From a checkpoint of a small mixture-of-experts model trained on Wikipedia.
Size: 8 layers, width 384, vocabulary 50257.
Experts: 128 experts in each of 8 layers, 48 tanh GELU neurons an expert, 6 picks a token, a sigmoid router, 32 empty slots to pick, a shared expert of 192 neurons.
Training: a variant of Adam for the experts, 14088 steps.
Below are experts of layer 5 (counted from 0) of a mixture-of-experts language model. Rows are named router (the router's row for the expert), up (a neuron's input weights, with its number) and show model dimensions 288-383. Each number is 50 + 15 x the weight over its row's rms, rounded and kept within 0 to 99.
Before each expert's rows: a language model's description of what the expert responds to. This comes from a sample of Wikipedia text that the model never trained on.

# expert 0
It responds to: Demonstratives, relatives, row ends
router:49 60 43 36 39 44 55 65 70 43 75 65 09 45 54 52 56 28 54 49 46 15 67 57 45 63 76 24 47 50 41 86 26 57 43 43 57 61 48 40 31 68 61 43 51 47 50 64 38 43 48 86 57 38 44 41 70 54 52 48 31 43 44 63 44 69 51 52 45 14 82 36 81 44 59 58 72 38 48 32 35 33 34 42 51 72 45 36 52 67 28 65 49 68 51 36
up2:39 56 47 38 68 36 42 29 35 44 65 62 45 49 59 50 64 19 36 56 58 41 87 40 32 46 63 68 44 68 67 50 58 63 33 41 50 52 47 60 53 47 63 49 63 68 60 57 58 48 63 46 53 53 28 34 42 37 32 47 64 77 66 39 65 23 60 55 45 29 41 00 54 33 47 47 63 96 44 37 73 56 60 28 60 73 71 72 62 52 64 57 50 89 64 54
up3:55 64 59 38 42 57 43 64 66 33 71 44 36 54 49 20 29 06 83 21 92 59 59 40 71 66 60 45 40 64 46 67 43 25 43 45 60 45 41 30 53 51 62 56 55 18 62 57 57 69 70 56 27 41 56 39 38 63 40 37 23 40 70 56 53 43 65 45 58 18 46 57 45 46 43 46 52 41 68 57 29 55 51 60 46 81 73 58 46 54 44 61 32 59 60 40
up4:47 60 56 76 35 60 54 60 68 35 58 57 23 71 54 42 66 45 45 60 36 52 14 42 56 43 44 50 42 39 55 36 28 49 60 46 63 47 48 44 39 58 55 54 52 58 42 43 39 67 36 55 56 70 46 57 49 50 72 32 71 64 33 54 45 69 62 43 30 44 72 55 50 39 45 78 57 42 52 64 50 49 33 44 69 38 33 62 43 44 44 45 60 26 81 35
up5:56 42 60 34 53 39 37 45 43 57 45 47 51 56 33 55 42 63 52 32 31 34 75 53 46 48 86 55 16 74 37 59 26 53 47 13 45 67 58 32 67 69 89 51 39 36 28 60 62 29 51 50 25 40 56 49 42 48 59 16 30 54 56 43 77 35 55 40 73 39 64 26 50 47 60 47 35 69 40 51 55 59 41 24 60 56 34 33 44 53 48 55 44 72 46 46
up6:45 58 49 28 62 28 56 53 33 53 61 47 41 67 54 60 58 27 34 54 54 50 49 51 38 46 64 33 39 55 51 60 65 56 49 52 48 53 76 41 64 52 20 19 64 62 63 62 65 32 43 61 54 27 47 54 82 75 64 61 54 40 39 59 67 71 62 82 08 45 48 61 37 61 51 54 92 54 94 55 48 41 38 51 49 48 45 66 89 54 62 36 34 53 18 38
up7:67 56 48 46 31 39 49 53 68 48 68 73 41 67 45 56 32 47 34 58 58 46 61 78 39 67 40 37 63 28 69 81 34 60 30 43 61 54 83 46 53 71 61 60 41 62 63 43 64 29 70 54 76 40 45 56 34 62 41 46 22 57 55 66 21 41 34 13 51 26 36 39 80 42 36 50 75 64 57 48 70 74 37 43 70 55 57 56 50 51 29 57 44 54 67 35
up8:35 67 56 33 29 47 61 58 52 49 40 52 32 55 67 39 43 58 39 36 52 67 55 59 51 53 53 22 49 74 66 43 54 47 70 49 87 42 23 47 47 41 41 48 50 59 30 70 07 32 29 60 59 49 23 32 75 60 56 38 55 40 62 66 41 48 33 73 44 46 77 50 69 59 53 72 58 57 52 39 39 35 52 41 42 56 33 39 64 45 52 61 45 34 39 45
up9:31 75 31 41 64 35 66 57 45 47 17 66 26 47 44 60 78 31 54 69 09 31 64 58 63 41 78 35 45 52 75 40 58 56 66 35 57 41 20 46 50 60 51 39 56 63 63 54 34 52 34 62 35 28 62 56 58 44 69 45 49 45 50 41 52 45 43 58 24 34 54 54 27 26 70 52 49 51 33 52 63 26 66 71 43 52 61 56 67 62 53 46 81 56 41 47
up10:66 36 56 66 70 79 32 50 50 49 43 72 54 69 36 63 46 54 57 34 52 35 39 30 28 60 56 74 42 56 43 46 40 32 48 51 44 51 32 42 77 36 72 66 66 72 38 63 34 31 68 60 57 47 53 47 66 41 60 51 40 43 16 52 67 35 63 41 39 48 35 64 21 57 10 69 42 58 79 53 73 59 36 67 30 47 51 55 41 54 64 42 38 37 30 20
up11:54 33 25 41 55 39 41 37 59 45 82 36 31 49 69 63 37 50 59 41 32 56 34 46 65 48 41 43 40 55 49 67 62 54 77 65 47 30 44 65 14 49 60 23 79 15 58 46 50 72 47 58 41 37 42 82 67 28 69 40 58 29 43 61 69 62 62 45 69 55 42 52 36 37 49 91 53 26 55 59 57 51 58 48 32 81 54 53 62 49 59 61 41 54 52 48
up12:50 62 36 57 42 39 57 48 53 30 25 36 47 25 62 34 60 89 53 44 45 41 67 53 39 52 66 35 50 17 48 40 52 57 42 79 37 41 42 39 53 57 33 60 69 47 32 61 67 57 72 55 69 59 30 37 62 72 50 53 65 81 67 26 71 55 40 66 50 37 57 46 74 61 31 17 63 52 56 43 43 39 61 60 51 69 37 73 43 51 69 44 47 43 34 47
up13:27 64 61 50 53 76 39 33 35 50 31 40 50 60 72 88 64 35 57 49 78 42 47 44 90 35 49 46 53 65 22 33 56 51 56 57 56 65 37 50 66 40 56 58 52 48 72 80 25 51 33 53 41 65 71 54 54 67 44 59 59 38 19 76 36 75 38 65 28 54 73 65 37 55 61 63 53 47 53 33 56 61 37 33 52 50 56 56 51 55 80 62 46 49 58 67
up14:74 38 49 43 35 32 49 57 50 60 68 52 36 63 60 46 53 54 41 64 67 53 29 44 35 53 24 52 38 48 38 61 67 72 54 19 70 47 44 66 31 58 43 52 34 56 48 50 07 53 40 46 35 47 65 26 90 62 37 58 52 27 63 32 40 48 67 40 54 40 54 54 24 19 61 15 51 43 39 42 33 56 42 62 61 38 53 51 39 59 11 50 61 57 84 46
up15:44 27 02 38 62 51 57 53 64 66 61 72 46 54 48 38 13 15 71 54 74 49 83 51 56 55 48 43 49 42 33 56 55 36 31 40 29 56 50 58 76 71 13 59 42 39 34 43 24 49 58 65 85 24 37 37 47 42 57 58 47 35 55 28 55 62 53 72 78 54 64 50 49 90 43 53 46 74 79 33 35 46 62 27 46 51 58 38 58 52 46 61 33 63 12 48
up16:48 44 41 50 45 61 59 44 63 51 48 56 46 69 45 66 47 94 20 47 54 25 42 61 70 58 60 53 51 40 58 51 25 65 72 41 35 53 44 66 70 68 20 32 56 28 38 28 36 68 20 46 51 81 49 64 40 59 43 43 56 40 28 60 35 58 53 39 52 48 71 68 73 60 42 72 47 71 56 45 43 37 60 62 34 56 33 36 39 61 51 46 65 61 54 55
up17:63 62 50 83 13 46 53 59 67 54 68 52 44 67 21 40 37 42 74 45 37 59 42 51 54 63 60 25 29 36 87 81 45 27 59 46 76 47 76 54 65 57 53 75 55 82 75 27 48 39 65 48 56 43 42 37 67 40 44 33 57 61 63 62 33 50 36 35 33 19 34 67 51 40 26 61 71 50 56 72 77 45 36 51 78 72 73 51 65 48 49 43 40 44 59 35
up18:58 53 19 74 61 51 53 25 52 56 59 62 50 63 47 60 34 00 67 44 65 45 78 54 22 29 36 67 43 63 65 65 55 54 30 46 64 55 33 57 66 96 72 80 80 68 46 60 60 54 45 64 77 38 39 51 58 53 31 48 53 52 54 59 39 50 42 47 61 50 43 45 34 45 48 36 31 58 56 63 43 59 26 40 65 27 69 57 77 53 63 43 32 56 46 71
up19:46 79 74 47 13 10 47 40 57 62 41 55 44 85 18 52 46 40 47 48 44 70 77 39 53 34 60 36 72 50 50 63 48 60 59 51 56 35 37 37 57 46 38 79 26 80 52 76 55 37 61 48 57 35 42 68 54 47 45 39 44 38 47 68 44 35 51 40 54 57 79 64 60 58 45 45 65 34 48 57 22 43 40 32 70 50 69 43 51 43 22 78 61 60 62 38
up20:57 61 80 40 61 43 57 41 34 30 60 49 47 56 51 53 55 36 43 54 56 47 63 54 43 74 42 56 65 48 85 96 61 54 38 74 53 51 48 36 40 44 47 36 53 53 72 41 57 38 56 51 61 34 52 49 57 60 62 56 07 29 46 36 53 50 47 46 46 34 46 41 67 57 62 52 66 57 67 50 65 54 24 40 60 35 56 67 39 51 26 53 48 64 55 43
up21:56 57 65 41 51 40 52 54 62 57 72 52 40 37 42 75 40 33 62 64 67 53 48 45 46 24 52 47 57 48 60 71 67 44 36 53 50 60 61 50 52 51 51 46 50 63 67 47 44 31 88 56 77 47 45 52 20 72 49 29 42 66 74 51 41 52 49 41 38 51 45 29 69 52 19 30 56 46 68 37 43 68 30 56 73 57 24 68 45 32 53 77 37 19 70 69
up22:65 66 55 58 36 57 45 52 50 31 75 67 67 58 28 70 47 52 28 72 78 44 50 65 51 72 39 48 52 49 46 61 59 69 37 47 45 52 46 29 47 57 58 43 43 52 53 66 45 69 47 63 59 85 51 45 22 58 37 33 42 57 52 48 23 47 53 13 75 34 73 35 70 39 29 74 67 52 34 55 28 73 49 46 50 62 58 63 26 52 46 42 36 38 50 46
up23:28 71 50 63 42 75 53 32 71 50 51 11 41 56 45 51 72 32 50 64 55 35 43 61 72 26 69 49 51 63 57 50 56 36 39 47 64 62 17 56 78 78 68 41 33 70 29 61 50 72 51 51 57 62 42 66 34 39 62 42 73 67 31 51 49 40 67 34 48 54 43 25 50 43 59 73 57 52 72 50 12 32 38 49 48 58 37 44 56 52 56 32 71 26 66 67
up24:41 80 52 46 50 39 51 23 62 41 60 41 50 53 24 72 88 15 43 56 32 36 66 22 62 49 78 58 50 47 42 62 59 38 59 73 68 36 43 43 65 51 57 44 65 91 58 60 79 60 53 68 61 00 42 13 46 68 27 37 37 28 49 60 44 52 50 25 34 47 67 51 29 45 64 55 44 41 78 45 58 38 53 39 55 58 60 49 55 57 58 47 45 70 50 48

# expert 60
It responds to: Table row ends, reporting verbs
router:43 44 44 31 28 40 52 37 65 41 38 37 19 28 65 57 63 55 49 41 11 33 42 63 59 71 76 40 38 52 53 83 54 44 36 59 55 31 39 53 49 64 44 51 33 53 59 54 58 53 60 77 55 53 00 65 59 21 49 39 27 67 45 85 44 52 53 27 21 55 50 76 32 42 46 27 86 49 60 44 18 53 36 48 53 65 46 55 59 73 41 51 58 54 86 31
up2:68 51 24 70 71 39 46 38 52 62 74 35 00 68 30 65 50 28 42 48 50 49 49 40 45 64 53 34 65 38 63 55 49 48 59 66 47 47 66 43 59 54 48 30 60 84 38 49 41 23 52 65 47 29 29 78 51 61 57 36 63 59 30 44 33 59 69 34 51 52 33 48 62 45 35 49 71 61 66 52 50 19 66 74 54 51 67 71 61 45 55 58 53 44 49 52
up3:34 26 72 59 81 33 45 44 63 37 52 44 34 46 57 41 62 82 42 59 53 42 33 61 28 35 65 72 61 39 68 37 74 40 74 61 34 64 44 44 52 61 52 61 37 58 18 37 56 62 76 40 69 22 62 46 57 47 31 51 58 41 46 45 55 60 57 40 33 28 63 41 66 26 39 57 57 57 70 49 82 38 04 64 31 54 73 79 62 55 42 47 36 54 61 51
up4:62 28 07 60 70 50 40 32 40 63 58 51 57 76 24 69 60 27 71 55 43 32 69 16 62 56 36 16 37 39 50 69 48 75 37 73 54 38 64 37 66 52 58 55 37 69 49 33 41 60 56 58 76 62 35 53 50 79 74 30 94 42 63 52 37 59 40 41 36 73 57 71 33 48 54 52 49 42 43 78 34 62 80 36 40 34 35 56 57 57 86 31 50 96 35 52
up5:17 35 42 17 52 74 40 46 49 47 16 62 17 34 74 68 57 79 38 55 38 39 74 56 80 62 69 51 55 85 65 53 47 45 55 28 62 91 46 71 29 40 43 49 50 32 48 43 34 24 28 57 41 46 32 75 85 51 39 23 60 26 60 51 92 65 58 77 26 69 56 55 42 30 24 57 50 51 42 37 30 51 59 47 51 65 51 63 69 57 43 28 45 62 48 58
up6:62 59 88 49 44 27 54 33 68 78 65 73 26 44 51 41 40 50 47 50 55 54 26 50 39 56 76 38 62 52 63 69 46 58 37 28 39 48 53 38 41 64 31 45 34 75 47 52 71 25 60 66 53 32 55 99 33 60 51 40 52 51 21 63 40 61 46 38 72 46 62 58 60 62 63 53 67 27 39 32 50 12 40 42 54 41 71 49 52 40 27 47 56 57 68 60
up7:38 39 44 37 30 34 52 59 59 29 50 55 57 58 61 35 69 25 42 53 60 45 50 52 48 62 67 35 45 34 99 66 86 40 50 64 65 35 38 42 39 51 47 56 30 66 62 41 22 41 81 59 43 52 37 58 41 43 65 34 65 69 59 60 35 47 45 37 57 17 30 59 40 55 40 34 42 38 76 44 57 48 29 38 64 36 39 66 38 56 56 59 55 54 51 34
up8:64 31 64 52 41 46 41 61 52 39 67 40 56 59 52 30 69 23 07 83 20 45 47 38 19 36 63 69 43 40 53 48 77 26 39 78 60 26 51 82 58 64 68 66 53 38 38 41 56 57 72 60 42 50 43 28 66 56 25 33 14 67 57 66 36 33 51 34 53 38 58 67 41 38 23 36 60 39 69 53 38 51 37 53 49 46 54 82 54 58 62 46 23 59 28 41
up9:51 56 39 63 56 46 44 28 39 48 60 36 62 65 26 64 70 50 77 61 46 33 59 29 61 39 29 48 44 77 52 60 59 68 43 60 45 27 56 42 67 44 61 59 56 51 58 45 50 54 48 59 56 29 48 40 49 52 55 26 69 53 81 43 34 67 49 22 36 59 60 63 28 51 55 47 55 50 77 51 42 59 25 56 42 58 71 43 42 54 42 33 34 62 43 50
up10:78 75 57 36 68 31 38 30 71 33 44 58 37 44 69 14 39 51 47 43 37 51 33 29 38 58 72 61 48 34 47 42 50 37 48 39 50 36 40 60 57 44 70 60 50 56 66 31 35 63 59 51 52 57 62 26 64 40 50 46 39 71 55 07 47 28 67 24 28 55 47 46 36 51 33 27 96 56 61 43 51 48 79 68 57 43 39 61 64 51 48 44 69 37 36 66
up11:65 46 29 69 33 48 34 42 22 48 51 37 40 67 25 54 56 35 61 18 43 48 58 67 71 71 39 43 40 30 65 46 45 42 33 51 72 59 46 60 49 22 63 26 37 51 42 46 71 51 50 47 63 18 20 64 45 13 59 44 53 60 70 45 62 43 42 38 55 62 32 38 58 36 37 65 57 96 35 43 36 42 50 45 75 73 62 39 49 51 53 39 37 61 51 36
up12:56 36 23 70 66 83 42 40 65 68 61 45 41 42 46 38 69 27 51 46 41 49 57 53 60 61 49 27 55 49 48 75 64 43 26 41 51 16 67 57 66 27 63 62 37 37 42 42 54 38 52 54 96 52 31 53 38 51 59 32 43 66 73 50 54 58 63 12 82 53 20 90 37 37 61 17 57 50 51 46 23 33 60 33 71 56 91 52 61 58 29 38 59 67 48 65
up13:56 47 28 56 57 85 50 42 64 48 57 35 41 46 40 54 63 41 74 53 21 54 90 64 12 73 67 46 57 52 48 65 66 54 22 59 49 33 32 35 88 59 73 30 35 54 22 42 44 51 66 53 68 66 04 26 45 62 40 51 75 67 57 73 45 57 52 22 54 50 48 58 54 31 43 02 51 48 61 43 15 50 44 43 45 47 42 63 51 56 59 60 49 38 38 44
up14:62 55 40 30 34 67 49 53 31 55 48 50 71 48 62 55 58 48 58 80 58 45 41 38 35 23 58 53 53 47 48 39 69 55 40 60 25 55 47 45 77 59 71 24 40 39 14 60 42 19 68 62 42 64 75 34 42 51 47 50 72 24 54 77 54 79 48 61 21 59 52 53 46 40 40 53 33 70 63 58 52 65 46 18 64 53 51 82 29 57 58 78 67 20 40 77
up15:69 42 49 57 38 43 23 65 52 57 32 68 39 51 44 29 52 48 81 53 46 60 54 44 47 44 52 48 77 19 70 46 51 68 48 51 47 54 31 29 53 56 56 47 35 35 52 62 29 49 44 41 49 70 54 50 38 53 34 36 57 40 68 44 62 40 74 40 45 57 58 47 59 34 67 71 54 61 46 40 39 39 30 48 62 35 72 76 31 49 32 39 45 50 54 27
up16:59 79 68 61 43 45 60 36 57 56 72 60 35 59 50 71 55 39 37 90 38 32 63 31 42 50 69 42 40 56 71 61 45 48 58 73 35 52 73 49 43 56 50 46 54 70 58 53 60 90 37 53 37 65 40 59 32 49 64 41 64 50 42 74 44 21 63 33 48 48 53 46 50 41 53 44 68 53 60 50 40 36 25 66 28 67 32 44 59 58 81 39 74 38 46 28
up17:48 46 52 36 32 47 64 65 63 35 64 45 37 37 37 51 48 45 22 33 36 41 49 54 56 49 42 32 39 51 71 61 64 68 81 53 57 47 14 51 55 62 74 52 33 45 57 50 44 35 59 47 76 24 52 64 61 44 70 41 40 41 60 58 78 52 36 36 65 44 69 78 45 35 50 47 35 41 41 49 38 40 20 58 67 58 53 43 48 52 51 54 49 40 79 35
up18:61 29 54 20 35 51 54 46 58 49 73 35 60 60 56 65 20 61 60 53 45 37 38 55 64 54 46 45 43 47 50 36 40 35 46 50 68 55 30 58 50 48 44 44 37 56 63 50 39 35 38 49 49 27 64 51 42 93 45 64 28 29 46 53 65 34 80 26 43 67 49 61 35 56 45 50 36 64 63 29 35 59 13 38 55 49 25 74 53 62 58 43 48 33 40 33
up19:65 31 49 55 25 14 54 52 49 80 70 39 62 54 59 48 45 60 57 70 45 49 63 41 37 54 58 59 60 35 75 34 58 37 33 13 43 49 42 51 40 63 46 58 35 18 30 51 58 37 65 54 74 59 53 61 37 39 56 45 59 55 39 72 79 21 37 34 64 64 52 64 38 41 54 63 27 61 46 33 65 30 45 55 52 58 42 20 39 50 47 11 53 56 44 63
up20:42 45 62 55 20 45 43 43 54 55 70 67 47 57 38 72 50 29 26 66 45 52 69 53 42 63 51 35 69 37 60 68 83 54 46 68 54 50 44 68 49 92 27 25 26 64 61 68 46 41 44 61 66 40 32 84 23 47 48 30 71 58 35 74 25 33 46 43 44 43 48 47 60 47 30 28 69 40 79 35 42 38 14 56 39 57 66 62 35 52 38 81 17 78 34 48
up21:22 60 38 76 55 76 60 53 50 37 44 45 50 64 41 52 57 35 82 32 48 43 59 43 70 44 35 33 32 72 61 35 45 38 43 13 38 45 39 54 63 64 68 49 57 67 39 49 63 75 35 79 51 42 20 20 48 60 40 64 41 57 70 46 43 49 31 62 52 27 54 63 24 74 45 60 51 43 66 50 35 43 39 67 41 63 46 18 41 54 50 37 53 16 49 33
up22:63 50 51 59 56 33 50 45 64 64 56 69 36 27 66 51 61 60 39 60 65 47 06 48 40 61 74 67 77 49 53 62 42 55 56 59 22 60 50 53 39 37 35 54 64 70 42 31 58 21 77 49 55 49 55 53 44 86 48 47 43 64 22 47 42 70 62 63 60 82 55 53 54 59 55 38 71 24 42 33 67 40 58 47 60 40 49 80 54 56 39 48 43 61 53 56
up23:54 48 51 65 58 58 27 53 36 56 34 42 22 42 62 25 69 62 65 51 38 50 65 43 24 72 61 54 36 52 92 66 40 60 47 46 47 51 34 47 52 60 44 35 40 46 46 33 21 40 54 42 63 31 37 61 46 48 56 62 48 41 62 50 44 47 66 32 47 52 36 50 33 50 55 58 45 62 47 26 24 64 51 32 63 55 69 51 41 56 48 31 76 80 73 31
up24:66 51 12 56 36 80 55 46 60 42 62 47 44 62 23 77 50 48 42 39 27 50 33 30 33 38 38 62 59 41 50 83 35 84 39 51 59 29 63 43 65 58 60 42 43 39 59 50 79 25 52 56 81 62 47 63 40 51 27 40 75 55 39 43 52 37 49 63 31 70 60 69 23 20 69 44 64 66 40 53 57 46 55 46 43 48 48 15 43 49 85 46 52 28 48 52

# expert 15
It responds to: Clause subjects and modals
router:31 25 43 45 56 46 60 49 31 41 29 55 30 39 56 67 67 38 65 58 41 00 81 54 43 73 61 43 54 59 47 80 25 53 43 48 58 63 30 43 65 82 66 35 14 71 45 53 49 34 51 81 69 47 34 45 76 53 54 51 61 23 63 16 64 36 63 43 59 54 55 24 74 48 54 47 68 54 46 50 49 34 43 34 45 47 50 45 46 66 46 45 54 35 41 34
up2:47 18 49 20 66 39 63 47 43 32 39 38 58 39 69 59 41 45 31 26 84 33 56 53 68 58 32 47 40 74 48 53 27 56 59 48 79 45 27 47 45 31 52 36 28 70 54 56 23 42 50 49 52 48 36 78 39 58 71 54 53 22 63 51 28 45 68 41 43 55 77 55 62 68 77 60 69 40 55 25 63 43 42 25 75 28 53 42 53 59 34 49 21 63 35 26
up3:46 27 66 61 51 47 48 58 51 18 52 54 66 11 61 79 47 47 47 42 68 17 45 55 23 86 58 38 11 53 50 80 44 58 22 69 42 33 26 54 26 25 47 49 52 79 58 46 63 25 89 56 67 70 44 36 37 42 60 32 56 46 50 37 53 26 56 23 53 47 51 43 76 60 61 31 66 52 55 44 21 60 51 58 74 51 37 51 37 54 56 53 47 20 72 00
up4:67 48 04 56 43 41 57 58 54 71 37 52 52 49 55 63 26 56 82 40 45 72 71 39 48 50 40 53 65 35 41 33 48 21 42 56 35 50 77 44 76 69 62 60 60 50 38 56 48 42 50 57 54 41 52 44 44 52 32 40 33 67 70 36 45 52 58 67 75 66 73 45 37 35 29 49 60 51 56 27 40 40 65 45 59 53 67 47 33 55 58 42 42 81 52 72
up5:60 82 55 39 50 62 57 53 63 42 32 49 42 28 48 49 36 43 31 54 72 35 49 57 49 56 41 55 37 65 74 67 39 53 32 55 50 63 38 66 64 66 62 67 48 72 72 63 62 71 65 57 64 41 35 39 42 61 47 40 57 69 59 35 66 36 99 63 59 99 41 39 33 50 28 59 43 58 47 69 48 45 44 55 77 76 86 45 72 53 39 52 76 53 40 43
up6:17 87 38 49 58 40 48 49 59 76 58 55 27 55 30 57 25 20 68 29 37 47 38 60 57 37 50 18 71 68 40 82 54 59 64 42 34 42 67 30 44 24 46 60 50 57 50 45 57 60 81 60 50 64 49 41 27 61 78 44 92 62 51 42 52 47 71 34 45 67 31 72 66 39 51 36 71 29 66 42 45 53 20 64 21 44 35 33 74 66 39 51 27 38 34 80
up7:40 40 75 52 54 42 53 13 21 26 40 43 57 42 57 71 60 27 67 47 62 22 69 56 45 53 64 43 64 10 36 42 54 44 51 73 62 56 57 69 54 52 61 32 40 70 59 46 38 52 46 68 32 56 57 45 93 65 27 36 62 67 50 81 61 23 64 48 62 60 61 50 63 53 36 37 71 35 70 44 38 52 28 63 48 48 74 72 53 62 78 47 50 62 37 43
up8:34 27 54 34 40 48 62 41 36 45 53 25 58 83 54 67 54 45 19 47 59 33 47 43 49 24 54 67 39 48 51 56 28 42 49 36 44 35 26 46 51 65 65 35 44 51 79 40 63 38 30 50 60 58 53 43 57 42 48 59 40 48 44 39 41 29 84 50 59 60 54 21 37 60 46 58 54 67 36 48 20 59 50 44 58 49 51 01 55 57 44 59 29 67 51 22
up9:55 56 48 64 42 70 48 24 28 25 19 36 63 60 76 40 61 42 43 45 61 22 47 60 69 74 32 18 41 68 59 38 36 82 80 63 61 60 36 76 32 70 41 61 41 95 40 83 56 42 44 55 42 76 46 62 68 49 55 45 62 24 41 29 66 42 60 56 33 45 30 19 50 51 24 50 65 66 52 51 50 51 26 43 32 54 51 73 50 51 60 32 54 31 30 18
up10:42 42 33 41 33 44 53 57 21 60 45 50 51 50 66 60 51 56 54 57 38 28 51 46 40 70 51 49 47 27 26 53 39 26 47 40 29 51 73 50 75 74 55 50 45 55 37 47 66 41 25 47 44 81 64 32 80 71 57 59 40 45 60 64 80 32 42 68 37 17 61 38 45 58 31 55 52 70 49 60 53 53 30 61 54 53 30 62 49 58 60 35 72 45 75 12
up11:59 60 63 47 63 36 58 52 48 60 20 56 34 52 09 42 58 35 30 62 70 30 75 55 16 53 66 36 45 61 38 54 42 73 73 32 51 55 27 51 45 56 28 41 23 83 60 68 64 43 77 63 68 42 06 52 46 43 46 51 67 40 78 45 32 44 61 52 40 59 53 43 58 66 32 56 67 44 95 39 55 40 45 47 43 41 57 68 66 59 41 54 08 34 40 44
up12:30 32 50 28 69 41 56 59 42 55 38 42 37 44 53 35 50 84 44 33 47 21 71 63 41 62 41 35 18 67 50 34 47 72 28 52 66 44 32 72 41 48 48 23 46 83 51 19 57 49 70 56 47 59 10 48 78 57 80 75 50 57 50 06 62 68 56 55 54 50 47 60 77 74 14 39 63 56 59 64 40 64 44 59 47 44 36 38 51 54 40 49 37 31 44 13
up13:65 59 32 45 57 45 49 50 79 61 58 52 60 39 51 43 28 44 68 48 46 38 48 28 44 53 56 48 44 63 72 35 44 50 60 54 42 77 47 63 52 52 82 53 36 59 45 51 51 37 74 55 53 38 63 31 49 43 45 16 59 58 74 32 47 37 42 67 46 30 78 25 73 39 47 35 68 82 49 44 45 37 50 36 74 71 59 66 54 51 43 46 33 73 59 47
up14:58 29 45 34 54 51 45 19 28 47 51 33 26 49 61 38 64 55 57 64 64 30 44 59 52 64 62 70 56 26 90 40 43 58 37 54 57 51 51 59 50 51 42 46 59 53 45 27 69 44 19 70 45 53 76 58 84 55 67 47 65 55 44 50 72 40 13 71 37 68 36 35 60 55 33 66 52 19 51 64 76 37 28 45 49 51 47 48 47 61 69 19 62 42 33 39
up15:53 43 55 48 68 37 50 53 32 61 57 48 37 51 47 71 59 63 44 51 62 24 26 35 31 45 25 49 40 53 39 88 36 67 53 37 17 54 33 71 51 43 38 33 35 71 81 45 60 26 69 60 49 32 71 66 40 48 27 57 52 44 30 45 23 46 65 49 48 44 61 50 65 52 54 47 50 26 65 52 58 44 22 47 81 35 47 47 44 51 41 82 33 48 61 26
up16:33 31 46 52 72 41 48 30 45 49 54 46 23 50 71 43 37 47 53 46 97 29 63 58 85 59 43 35 41 58 22 67 34 53 42 47 80 45 46 52 51 49 50 41 29 59 26 54 39 35 84 50 53 72 51 64 32 50 63 59 62 35 65 50 53 60 99 24 41 79 46 63 70 39 75 71 45 37 84 41 77 41 60 20 83 17 72 40 54 60 30 64 29 40 15 36
up17:22 36 77 51 40 50 52 49 30 38 72 43 47 44 62 59 62 57 36 87 60 07 57 57 33 67 62 45 24 55 63 31 64 37 17 56 47 23 57 47 54 42 32 37 37 61 28 53 59 42 38 60 67 43 35 82 72 74 36 55 34 46 56 42 74 59 65 31 50 73 64 54 57 60 36 61 37 52 46 56 61 77 39 51 65 41 61 42 39 60 47 29 56 45 53 24
up18:30 45 75 40 51 45 67 33 56 50 45 62 58 28 55 51 67 62 82 57 61 51 29 19 64 42 44 72 46 47 24 77 48 39 40 40 57 62 47 45 52 29 59 40 33 37 54 61 30 51 20 53 32 55 43 11 44 56 47 50 59 45 69 50 47 41 58 69 45 87 63 47 41 39 58 28 49 60 54 44 55 49 43 23 50 59 58 46 43 51 32 87 53 38 39 51
up19:45 54 49 61 41 51 49 64 72 40 31 61 14 47 52 38 24 25 79 65 43 27 78 38 37 61 66 46 59 54 51 55 30 37 53 55 39 46 32 21 71 44 48 49 51 29 37 46 56 46 15 59 44 67 56 47 64 44 30 63 76 53 53 36 54 26 47 59 67 40 65 53 54 29 58 83 54 33 31 23 46 43 49 40 60 59 79 52 54 52 77 71 48 29 43 68
up20:15 59 39 46 46 60 54 59 51 77 26 39 46 61 37 77 69 64 33 42 37 31 56 34 90 43 59 39 60 38 34 55 42 42 64 51 56 40 73 39 60 49 67 46 52 73 66 48 38 48 39 56 38 75 51 82 83 55 49 31 46 70 65 50 46 48 54 72 29 78 37 57 53 40 42 57 20 42 45 43 37 49 51 63 43 55 54 52 48 49 63 70 50 52 50 32
up21:51 45 43 42 58 31 48 52 40 45 45 56 76 59 53 55 44 34 38 28 54 25 44 63 40 47 47 50 39 36 36 30 40 82 58 41 85 56 34 60 31 47 34 49 25 93 44 60 19 39 54 59 63 37 12 73 39 41 49 66 53 26 74 49 18 50 70 35 43 32 65 49 70 47 59 46 50 48 33 54 55 51 29 45 56 25 48 48 60 60 51 29 41 48 47 49
up22:24 85 72 64 52 50 56 25 41 44 24 70 26 30 64 45 76 61 66 69 29 14 31 53 54 56 56 63 62 50 46 60 75 58 41 45 34 63 46 54 45 27 50 41 44 38 58 50 40 44 58 73 42 25 70 56 61 43 59 69 84 55 41 65 67 37 30 53 58 49 43 43 71 34 39 30 57 56 45 63 26 47 41 32 36 73 71 54 52 54 48 45 50 37 78 62
up23:40 53 66 46 39 63 56 40 39 41 17 52 39 26 40 59 18 47 59 49 67 24 69 58 41 78 47 27 84 41 55 31 59 27 37 30 74 55 38 41 77 55 42 41 42 57 51 91 52 33 39 54 65 59 30 19 47 42 47 58 47 31 70 57 67 55 82 49 67 60 68 46 42 40 37 55 64 71 44 50 42 41 51 42 53 44 65 39 40 63 21 52 60 47 31 71
up24:40 35 70 77 43 86 37 34 29 40 43 53 39 51 57 74 67 38 56 52 50 29 61 62 64 56 36 38 60 27 22 45 48 50 28 66 47 57 71 51 64 66 42 33 50 42 81 51 66 83 39 44 30 69 33 43 81 31 74 35 65 34 49 34 53 43 54 26 49 63 61 50 41 51 57 59 34 46 44 41 56 65 37 48 27 53 30 70 60 55 86 52 49 56 86 49